{"n_layer": 13, "d_model": 256, "n_experts": 64, "experts_per_token": 6, "d_expert": 48, "d_shared_expert": 128, "activation": "tanh_gelu", "moe_layers": [1, 2, 3, 4, 5, 6, 7, 8, 9, 10, 11, 12], "router_score": "sigmoid", "normalize_top_k": true, "routed_scale": 2.45, "balance_loss": 0.00529, "balance_bias": false, "n_groups": 4, "groups_per_token": 1, "init_std_router": 0.0398, "lr_router": 0.000648, "n_head": 4, "n_kv_head": 4, "head_dim": 64, "vocab_size": 32000, "norm": "layernorm", "norm_place": "pre", "norm_eps": 1e-06, "positions": "learned", "qk_norm": false, "attn_scale": 0.125, "tie_embeddings": true, "parallel_block": false, "init": "normal", "init_std_qkv": 0.037, "init_std_o": 0.046, "init_std_up": 0.053, "init_std_down": 0.053, "optimizer": "muon_hyperball", "lr": 0.00761, "beta1": 0.95, "weight_decay": 0.0, "lr_head": 0.00709, "warmup_steps": 200, "schedule": "wsd", "decay_fraction": 1.0, "decay_shape": "linear", "final_lr_fraction": 0.0, "batch_tokens": 65536, "seq_len": 256, "doc_mask": true, "train_tokens": 293700000, "steps": 4482, "dataset": "wikipedia_en"}
Below are experts of layer 9 (counted from 0) of a mixture-of-experts language model. Rows are named router (the router's row for the expert), up (a neuron's input weights, with its number) and show model dimensions 0-255. Each number is 128 + 32 x the weight over its row's rms, rounded and kept within 0 to 255. Numbers have three digits each.
Before each expert's rows: "gets" lists some tokens that make up at least twice as much of what it gets as of all text. This comes from a sample of Wikipedia text that the model never trained on. Tokens count by the router's weight.

# expert 49
gets: " a", " ", " is", " (", " \"", " one"
router:135149139173109117089132143150135114131104095119156081191170094122148133139142125100148099138135129146168137105080134127164069107162092089175140131139157118102112175112149076156095176139198130132133144072112088159050175111122107081133130108150145134185102123138131114110177135104142064116128131118110086228118191121133071162111096089153133134112134130138113141099123098170184106144164044173181140106102150115115086106138131154055155152179088124130168124095143084088083164161098135108155132091122134109124110106094158123080151142092110059098173177108132143126163041155158084162148141146117183134161140146167163029150173129139127164112188155126166094041079125101119145161180089126103122102109162155105100137131168106106096155079169124176190163150104141143121127100105116
up1:092176175149094082121093194150085174091092121138173130155114179130182160157140136169080112101186088139108094105073148086118115102184130080153140140125145047146124122150109091109091148076134140147115149140132109183123113094154124151121153135137068154137140140163160149159122139152096109069113138149090146149142103109104097123116170144124129096127151152177097131116093126121188152135137102215133144173163112169155087118086141127072113118074130121152194121153170163169135129147147166138117151076069120079127078099134172096167137116133139072110147081082187090153151125102118166128127142154139173089156138147215141131135135125148139094076158134152127076091128063137176147127117134094113089127088109129193091172063172194111152157085154137124118166112170132051203126130057109
up2:114199119090136111143125138152132095156171142119134175104094133138113168121096085193133134107160119117173132118157140090097076187121115077086094097135132161105158098120121150198040116148089191128165143127114112109104108118110110111107083112159103170179067128171199129130131098216148133133133103117097137188147173130136140161130146128169129140153110147139139067109084154140148145148140120125115157144159147121145099068188126163077145103192101044132175085102125160141135132109136072135148145154071113112101150117114076155123082131093109144085121092112130077133094132156122111145116156128093166185210174190062137104135162151153128109073172122089119120157102127153078102139136099141065122096142128130038110090128173135135129111112147140103101158110104184190065172168139063
up3:181078208135119083104093076140139071145157153109146115133103104112098098114111138197056104114169113086164144054114167061132151174143139095121170062134136126123148163127115136119054164139174086110155108093193087156097094099114103122125122121108172147120114079157124122151181140110135066107117170088105158163094159176136125110111201079114166094103163193079139129122120148124120087141129098148168102155156089120128121126123116157110132127140126116097140116149115134101153077165093143097135068123136162107122106119156155135124130160121064104176160162188107126148140152080176115165121141115166128147099146207107121178139181128078054151133160161146103176067113136151190148199180154134136129085144086141074076183177112159105117152094142153126128104135126143133205120084107136
up4:099095094125145163087158146138174174140160094152106175129107108165151150149094119127135103117100163189160141090106180128107120153138158120098108112098146119147179177137154181107154103046147143145068180082175096105098160091152143184093096092148129125167112093120114165102145080129115105173201195129166132126111138132096129152129106171177167098112147147101127112121187075156157157123106097162088124122091155105094157127082157106075097039162149157106115072166124109141147122126123094125106114106140123163133098095087107143113084137162131130136150092138142098195126114118103075168081180129104167088159104152130143148072188105088096119176159125109189120035127077179160089083126172126083078103087148123151146149129162183119123105160122098106127162065100139121116225156109135
up5:121113114139118159013123128154099132117155097171132129185164076127135088071131118141141098070147105110145163143144119160146099052140203111157140183169114081144119106165114139169132124081171131127090101179105117138085107131110094085150111130153213099150176145144144094108096084141156076108049187090121157192077195163163120092060149105107100072140169175165085141127149103148124107163132140101164193143114121108172105134126156143112163150175128188161134167143140161134144100105096098106105172129105183146091145170111185098140128090104109119128128137071119145100129106129085104153066119114125110156123111116119149103136171138181111144129174144174121181034084103123110144095119078120120162084143142181117063160099132149102159135151124154143150119117055135131123127131108168
up6:093122133114122161144130160108135117193130114146128087156103099144171079144153122168147157156150136123170140134164138078116103152125082211192118083134186136104148078157166119108168077152096123137118140123079097093136087095075093094182068130165107111125055066115085108028100138106183104160199191162143161112089096119116111158123141087119119067094138166140121104112163192062113116143114116152148142082129149140186135098079124193119068088147110143103141145106147091098139133187116150122120112144138163160129126128117104095137118121160113058132175130033129086112152177135107141135166080132122155126123158116115164142121150138189139128124124143069181126059159167151102168064170079132128118119093144121120090143172095075146165111178124130090170166148126134085121091127110141
up7:210102162085155118087111172099112120163104149097121083166180101088184168163079115094125093135172120128157121131137121120102065147099167131140100081107073072128156160049131158149121136085165116119126111131130127187090152113139095069117119125205137153107155155115071153130200102164103132147179121070137138180108115163133143104112114102147154085112101191127152099124103095114150093133113126132111165101112084121107166139068137053133057118160141140106157139102151096135167156140158164152089129110101118107100127110086098115163074159140124058177157139155146116114147088091131151145159106149167169138094130120109072168142151127147141074108122160115107089098202150122119153103201167172092174108095098095182134143099202193187116119059158128178069148117137127144164150122121132

# expert 1
gets: " |", ".", ":", ";", "):", " MPC"
router:107141098134153077089149128183151129130128114196134118155065087114104097188137108100155193100116109084160106098096121126159148156172096136163107111119168152119136125126141022108083141135137102148142117114109108185151115170188111120143169124153134125129171099088128132084162111166135073125112166115151143113116090085183126124151128159155103146126185199112179139099149103163145133124141132128209152147137128101116140154137203094088218188133131131093153112091161130120133178145064147145062117084103136168073106081123157123131119104174094093099119118133160122120121113130196105160145119116086161144081129125152119138121193090152157170097141124142195024118126088098081133056119116163136145102116159134199132073095107156165149149142107118093215137122122148162115156116083102
up1:108086142180065115134127145167159133063143132127112107151160100145122037135115121101151102047165168059076105066087133115110175120147153094148138107089118096156143176091134085135069127099067094123112156151094163139126177146107108133124151094137139124133185131106106122119131142094067082143155142131141181111153092155140184144170110140141123145112115116167087137142124168137148129127127066104121138140131083153116137141073092081115131224152155126147058123104160076077134155158119158114123100157088153156123177117127106108091122085166160184092162061142162092071132082158107150114151136105070079148124155152071107107180163105101143096148125155144158111176135088086128154152096114169148146119130211047170174146110146189133144115106130154127113092178130155195087154140161104
up2:128148154144089117120074120154160118125102088085115122147087166141085165160180125100148108100140138131125112125160110130108108098162096088189139132097104088123117091153132131103134120133194165081084126189059083174092160108183155134137153045099085177101115150090055158075073117179165104130124113161150138132162073134115110102160208124112170114095163226144128091158158172087178099129137138147193112146136108118101111131086152116084124150143149101106140119122144140169110125132089127144124152144112189168176146072082140126156109154140107113158153145063124104146103059109156078148157124172094134112121090124126137103104133134063120098132120141133225139118141081084143092166144126159038172078103175155184121088129150119162209159111126111164143132158126120169159130096125140
up3:088116172095089123082098184213085137139168081106142102116155123138077152081139101142135152130117190157107115125106176139156126106061067141145095130133130120163128135117134130159081125179119132107096087024098184149146109106139144147146181088150155105164086058151116070096128084153097080111174153129165118099162147145118144193145151128134100114158120138088104090123102103160146108114115081152136091172152109134080119157165076110091182126161091126194183110114117128148111133110115126128108097143151101144099079102098125117140106153139186119108184114125110106076129164106156167142111174130114170144126160063158125129105113151126099140127106169131187073104124134084124144135163151121178136084166117172194053141054166147158172178153157150089103109181105093145149164052090180
up4:116101140116155171121105160134168139115131079091157167168172091123156159148157155086117136082174132132105091134114128136101116121119129106163106073194131200120100137151091105154091100151153093104077142157164100134144112128153125046049119181124112129125128182118124139133144106109128186164136148149122151152120070152156140150144118108100091176143125156079177133117088089150126154123168111120123126185095138150140118179119135118121142112108188089175066164092136132181182178183115134154157099132122109108141144149132134129151145175104182074148103158109160112126140082149126126139082110109147102184136127158122103097039170144078090150076080121110142151081117107112081178056232099106112183117140151133148149124195156093145155159083169147149205068100124119115140110081033120
up5:163187132116069128077145116108167110131138141125168045148166053128145132126142113160136142120179170146120160098103101089141133064171116124182173091168146109125158120129116114160122150123171143072082162166163097133049130109136111138149180094064163179149168137122093134090146120131116129134097167107134125179172083097162128117129120058116167092133093118109156115124136134120137062143128154140176168146111088066104065166131198174108129095130149151114151073115096109073121137156096147090169086077111152117154080149105130120120187160176155122106162146158100115215141140094123092122092094175090136113138112133109126105101135073197140124058154070111130095079122132089131154106121169161137109076123171093092128114130106177102150151117172153112164107104061115146112169138039131
up6:146110167170113108147151160126149092170151146190150058140113104159139090117027154125061090128167131137155110097123147161136139114134118124140137103077112117181156145156153143144065166133132139125111096108117170158141109115100141087122196094184092130151118133099106089133126151102175067104176088110141102132067129133146068158138148125140183103123133100167165178134099132174158120115082132103192136130125162113075125068152160105115162124126143110125135126129159145091138184144108183102133137165117182123075082157108150117164136192061107170081117062147186110115139089106116122166100067108088092121105163194087112084123184085176171167101124094120184082082123174122148152107128151120166064118151150070168186143125153184182107126139111124169103148122131159110152141186095084
up7:123143167130179116087126098139064117151076078132113111139137074106112095222097114055146101153119177137085137132128122115145156147150129112102131113144116125126169144130147115149111070141104140127153144157135135142130159132158102111188164168147181148133125122098097128119207188075133119154155157153098169111139170125112102149158085119143121162115155109143126161095154135153147133110189123132182191139099153131102112173091111092106152167147153161151159120067171118137045128151165134131070121100084153183061144133070092162077101192144139154061100076186150049163123071113101115146105122158137082107141191136177085070090164161131127151100089105113122110037097089133102149107159101164127112125104154058105133129155109177143090129159106068117205093160142114129088142130123130

# expert 56
gets: " ", "\n", " (", " the", " an", " a"
router:083118144149117073109145149153103109142128124144126121100181088136105079133104135206102164026121091151156142133164139115109126165124139134133132075124114096110148108107125103152119188084166141101106151073127166153108118091164105084108110085128186118118132116164160163099165130121086084112159172156107131164069081136177152117086154125110150134115164165121195151096139117117197075177110061091167172130098085125107099137161177145088156080177184120152116075073154124109122133172127148096140081105166140094108154088129188128096153128135117097101095119085121153170148113071139126163120135191086171075193164129165111093098147135106139149108149168093150099094129157159096193095122126135095119104159179079150087023124085147101146139101172139147136161154124141146171149077103068
up1:109159150149077085135109097115138142105131155155115103169156071079147100137092195142174161070101169095203157127154110148092064147165100130143112129122151062116149097125114043133131113128162134121131135086116101153164161102100075110159140124079123110093148136096119120127142163103142093104172122165058101091057206157119121232195115117183071153150160118130133116135152164145121161147101087135097161122156125128151104158133140119112102119107091161163128123128188082100121156181159120118123112141084107132092153187140101131162125094168073101119170121170182092058119097099173148100111127133100153127078156101089163136146095154126096137076107165148123115081172126121136138181086109184122126114150113113151105098166145233127105119091141086139189155136148120141195127091084093
up2:123110125145160112144108136150125073127113145110222120140098099124128199182122085133137176121097101086162169092171182066145128076183169123093143144127179121126120065095120076116098129077136108164102140135130191140103105078129160144136139234133140164111157117166075128084147144051143114138087110063125085125111183135051166120108115160122107123157215153088144119116140104141160205116162130126182139095130158115097079173083209155137126090097102081159147071139137151141164147206152134070118096172108156079132100136118111099152152120114147120093126142063165059125135152099183128146129100109116088164116117150133110138102132094125135133132126132180126117106178141098082176130181145087156118153153141146150097155141159116130176117147118122100102112090177145137149104145129071
up3:116029071197107199085100132162146183134088142125136162141114146153167139162143144084084101130094098091147110102137092207105167161111133102129119107149171075109110136035155136113137107110146118092142138129152124179114118170160156160139156119177134135115116139100124145151173112141133159102123137118132140117083082102192109087034139146127191102112149187146110129129149070100150143085110118129130113143113116088128135097167131155149138100104138123081168126141134098113138151159066145077086126085104140113162115154116165110158172129126163086124088119112155177130085131107089162169117126104128152050112157188076119056097159136124152204151104137141209129127160081119156165208091109172085076066155154148099082138113116144149088107129133180115163107176079164106136105125154147
up4:069171090088077116076139150150093124121145141137149156130139097120139138125147135072068122097128101113123157116153160060126140112180104161163143145130084172168144157100106152200119095098142070087075179107087114133088094177111126155087090099077169137180092138160156147104100173145127029065121113123170136107083142106093213125085197124121163112115134104160141138083104149137081151133124095143154172133143151145055116051130128103136132124112118123090115071098192133172151141104095167113172160172113111171156159138116152138131118092179127143148165102152155117196122124144123126113107103134141126166111119108171131106213144174128142141119204206170142166160107152129153130174106131111066153108162085074162138092075122110144130141102131145145153087177153115172142159123112075
up5:082131115190147099056142143197127125112143186106114156166164148152197162111047073138145154074111124061149108069153115080155119155111185109185080114099078141119161153094081089187094120109160128112144166122135127200103113138071079141178115120131151148136103144093155150149120117115086135101150113138164143167159097121132137077156147110168105140075140117154130159133106100121107111115107157129169101099119132095127100129133100092100116086133182094117134112116151148168104142127125111128135111121100139183120130248083175146131102131101132102084141145133083129078100130131118115137129131098113153152090096166109114148168192176109165167115075156207193178169146145088174132123103120097148120085174161097148166120117113179216112070141140080175192121145140134095102123139135081
up6:172133094036124050118057113159111139178056123123090146163165155141119196164154173086170176098134137135115135111176141062106108120136104108108089172150134168130197114076133166138083125122118146129134194113140133162097163129150072145099128116155170080164123102170135157138152135166103103142147179102079135128145093114117073201125178148137117143176106140167095154137101108154203106151099110162108151132140183141067108163107123143087154097075099190098103086107156135131124098152183125168095118130098103105109124101115111103103153165174087104146127083134147115091144183153124149134045183144134136087213093087094121158100169127100083141082158148123148130072165113117110112166082168105091105125123139137165082148124139127144167115092140106182089157122171121119094157143087105
up7:067130107079111149120149128110110110122183097087153110063106173124100151148162121182161147095167128141089171098149178126091090144084132092142210115138120138141046116094156118129113139130125104054142137068138119147158167109165106112069074196064130119069174136196125127118164127158130125156154190164129149134135120133122119087132139113153114113166167188161096193080166132117155041171128070158121115132169146138148118107116113110101139129135130167160108073176104207099046131152147142086063133155090118157122114142121142162106145111186172142123167062135169078073114127112135094137131178101181132103106170146140097139148144074098122196090121182141126135103177131135139146094130110114159138148170114158107130130176108100150117129053140118127111130096140077159142120088080109